From a checkpoint of a small mixture-of-experts model trained on Wikipedia: 2 picks a token.
Below are experts of layer 6 (counted from 0) of a mixture-of-experts language model. Rows are named router (the router's row for the expert) and show model dimensions 288-383. Each number is 128 + 32 x the weight over its row's rms, rounded and kept within 0 to 255. Numbers have three digits each.
After each expert's rows: "raises" lists some tokens whose logits its average output raises strongly, later layers aside; "gets" lists some tokens that make up at least twice as much of what it gets as of all text. This comes from a sample of Wikipedia text that the model never trained on. Tokens count by the router's weight.

# expert 18
router:070126147162097078095151054048107146115140124130117103128121115150128147124084133124154073145165107151136124098130127123056053144147124158120130097113179169092157154161165101137171143109149102140145108134190127151086164174158134199077121104101163116143163138123152124137136156137074131098
raises: " was", ",", " is", " had", " would", " may"
gets: " that", " he", " it", " which", " He", " who"

# expert 6
router:128101110093089105161064126074148091077161125144128174158123131167121128117136073081132085144104124180100177171158155108117078114195135082134095054126124100173111139154140109147098098122160141134102191109154120139136164089119164147167155122141137155132117133083113169125108098082103080106
raises: "\n", "In", "At", "During", "Following", "The"
gets: "\n", "==", "===", "====", "P", "S"

# expert 5
router:118169103116185168058133105121140103128093129106189109093140189095126112119122112149139136100100079150154118124181120161118149157082123119140055139087088130139131131117145096152179160095136131147143138111096052070149096113188101107169109088159106145131175155136110107100096186177065140066
raises: "–", ",", "-", " |", "'", " and"
gets: " |", " after", " before", " 2007", " until", ")"

# expert 39
router:128120108108118151110084125124156098151152141078083157139048099139146128091134080131110155106096078170126123113076165183099094192163153126134099133064096168090130099180143128133077178148177183097120157120144089132137156134176119122062110102111135095102167043106078113114173135121073050119
raises: " the", " a", " its", " an", " it", " their"
gets: " of", " for", " with", " from", " to", " on"

# expert 9
router:138048121104118139119136085119137111087141126147066065144126095161061183110085119050168133145178102123066098099146126159103129125124149148120132095093170122177157124066117077089144136113088170095165166108103098119104141126086116149150131156157092130076122191099121158088151097151173146079
raises: "\n", " ", " the", " C", " c", " at"
gets: " |", " (", "|", ";", ":", " including"

# expert 26
router:142151168045069148103102141108127107161151084143171070092146117091171123176199182104131106125170103046130174097110120051083140116046094130149159130107108153154160124129143087061087138107142153144161121082109093137155123096166134125073128160099111151115125142170172129118117180181161135158
raises: "Y", "MS", "U", "RA", "SC", "US"
gets: " P", " K", " D", " B", " L", " S"

# expert 13
router:093110165150157151135118097069104112087122171137080062119133117140152125091144179078122086192157082103123103105165120145168128132152123064146110163145125157079157062110104114089177073116127172112111102122129135109098099159151165115162139149120133100096150112145153123058120110137116129056
raises: "\n", " ", "\n\n"
gets: " |", ";", " —;", "°", "%;", ");"

# expert 29
router:146113144144137127072107155164147092107144120103150185127109170129191128128157126207119137116113115120130088083142155122189124144120094145167140173148140119117102161206109189144129154111141177103118151187134163160174158109169106115104135208153103111099087207078129086114103088113143138128
raises: " same", " first", " latter", " last", " final", " main"
gets: " the", " The", "The", "=", " as", " a"

# expert 1
router:122183157128106176118141132150153170178197088099121152120087156129166114123155207164136114169111127107060193144128179106128106155075118173133079118132163112185087145162130171204163136095150121122104121154119119125113182107132106133118153147150135132135081158159149127102140106144090116137
raises: " final", " first", " own", " last", " second", " original"
gets: " a", " the", "'s", " his", " The", " an"

# expert 28
router:110105074145101122154093043158134110150160109126144194150151126110065160159186097087172102055112139105126152149147181192104148090097134105137128148098138105142138181087175139186092165136121124110141136163201157123086143129110119194126083181114158119127092091086160093190101122107136080129
raises: "17", "18", " 2025", "14", " 2024", " 2026"
gets: "-", "–", "/", "|", " (", " -"

# expert 23
router:189159072131149178163108159096158191109092129165141148138170083135146105127070101087133132132140162102148159159121083082080179159110100089162140160139087128118120133162137075135117149120150113111155125127127135105113109188089137160161081145176092080076199153150146126109162189126180142074
raises: " (", " and", "\n", " in", " at", " –"
gets: ")", "\"", "th", "st", " League", " Cup"

# expert 32
router:161140106091128125116166117104091176143117103128063132141101116165172120121133069091090042103177111162214099095136100093161157167102102100114128118119106152120124167079072116175175135131131194140200153175084117114173140132131170117097136159172130110111135130163154169137092171118107200097
raises: "-", "|", "\n", "====", "==", "id"
gets: "\n", "==", " =", " ==", "===", " ==="

# expert 7
router:143162126118158126131147174144133080118134074147089168182143142136127141149153150128128143180104168071105105085154168181151155072158096077127193147125206129106140107106117236148169131161124052084093164113152126154128143120133126091113156140118145127183108091158155166162106096125205146155
raises: " the", " a", " his", " of", " one", " an"
gets: " of", " on", " the", " with", " from", " and"

# expert 33
router:136087129173120109126167114172106165132183112073072114120113076143134155176169097164139122079126166161169132169156116050111119112130130164113165163100166103101049072149123148140125163099109151133077093145123116160151098126134111139083127167159080105099102151138091199107106074087124147109
raises: "\n", " In", " It", " The", " After", " They"
gets: ".", " ", ").", "\".", ".\"", " ."

# expert 15
router:113157101123165171109112123107109098143090150153056069132145110127122134066104176163154107112141124147130095090197131094101178149117117153098120082073120095121119081095156134128107121087134082041170095136175179109097127186163125110132098146155117149115124136110105142164124122164118166142
raises: " |", ".", " points", ",", " times", " ("
gets: " 0", " 1", " 2", " 3", " 4", " 6"

# expert 17
router:108140135131164165128146175156107093109151104121130102146141147162085174090140109088103119174121093138093133106160137182126185102113162137118137161131170111101171102098110083069160099198109095096168123166154121134142177200101130140180104166154111195171118112178129062153097141134133141104
raises: " of", " in", " for", " and", " a", " by"
gets: "%", ",", "|", " of", " and", ":"

# expert 11
router:111137098139087155074137095151099118151130166141119109135076172165126130159143148148170126155087165119142118150115148179176135178153146157090164101135207167133150134147082134113137139107068157102141136117091157138153081148071151146164132098161144109117076157119141168098174111147094096089
raises: " ", " S", " Career", " The"
gets: " |", "|", ":", "-", ";", " -"

# expert 12
router:139118100121157093147107074127079144099192164107125155137107186144094148153144135140168102167100141091165165132137183223125116127087166064163083108112097146130137121097100134076126115115174166135101086102138103156148101119168100149133151075082108094052131173142114121152148100124183114101
raises: " the", " a", " their", " his", " its", " an"
gets: " to", " in", " \"", " In", " at", "In"

# expert 19
router:135191071094097130185147114089142115133168085096162112152109112113099091074133106064106135099130111127136145193143172092138130147144119102179121106091021141157157183130123167162136134085140117135169073116109104124137132169107135154126137102188180143177095188147118128149105103160058148158
raises: " are", " were", "hip", " of", "'", " have"
gets: "s", "es", "ers", "as", " people", " members"

# expert 31
router:095138119168185098172128091080143114132150128117122109127073139176101112101071106107109167129137174135162139145135167152147085099105138101123139140141122138129102120098125119083198101165123141142130163135091152131141068157075078131121154073132169107117179076108122171114149121090110126132
raises: " seen", " not", " a", " made", " found", " considered"
gets: " was", " is", " were", " are", " also", " be"

# expert 3
router:126060099153136111087141118169138161103145120055073137138107139163161122198155115159152160166111154177177117163119106204091164123130075156134142172155094162154148116136128135090057118143137140177144093176110158215143121065089176138122088181146107105102135203104127125094120102092193094091
raises: " the", " their", " a", " both", " his", " its"
gets: " of", " in", ".", " for", ",", " at"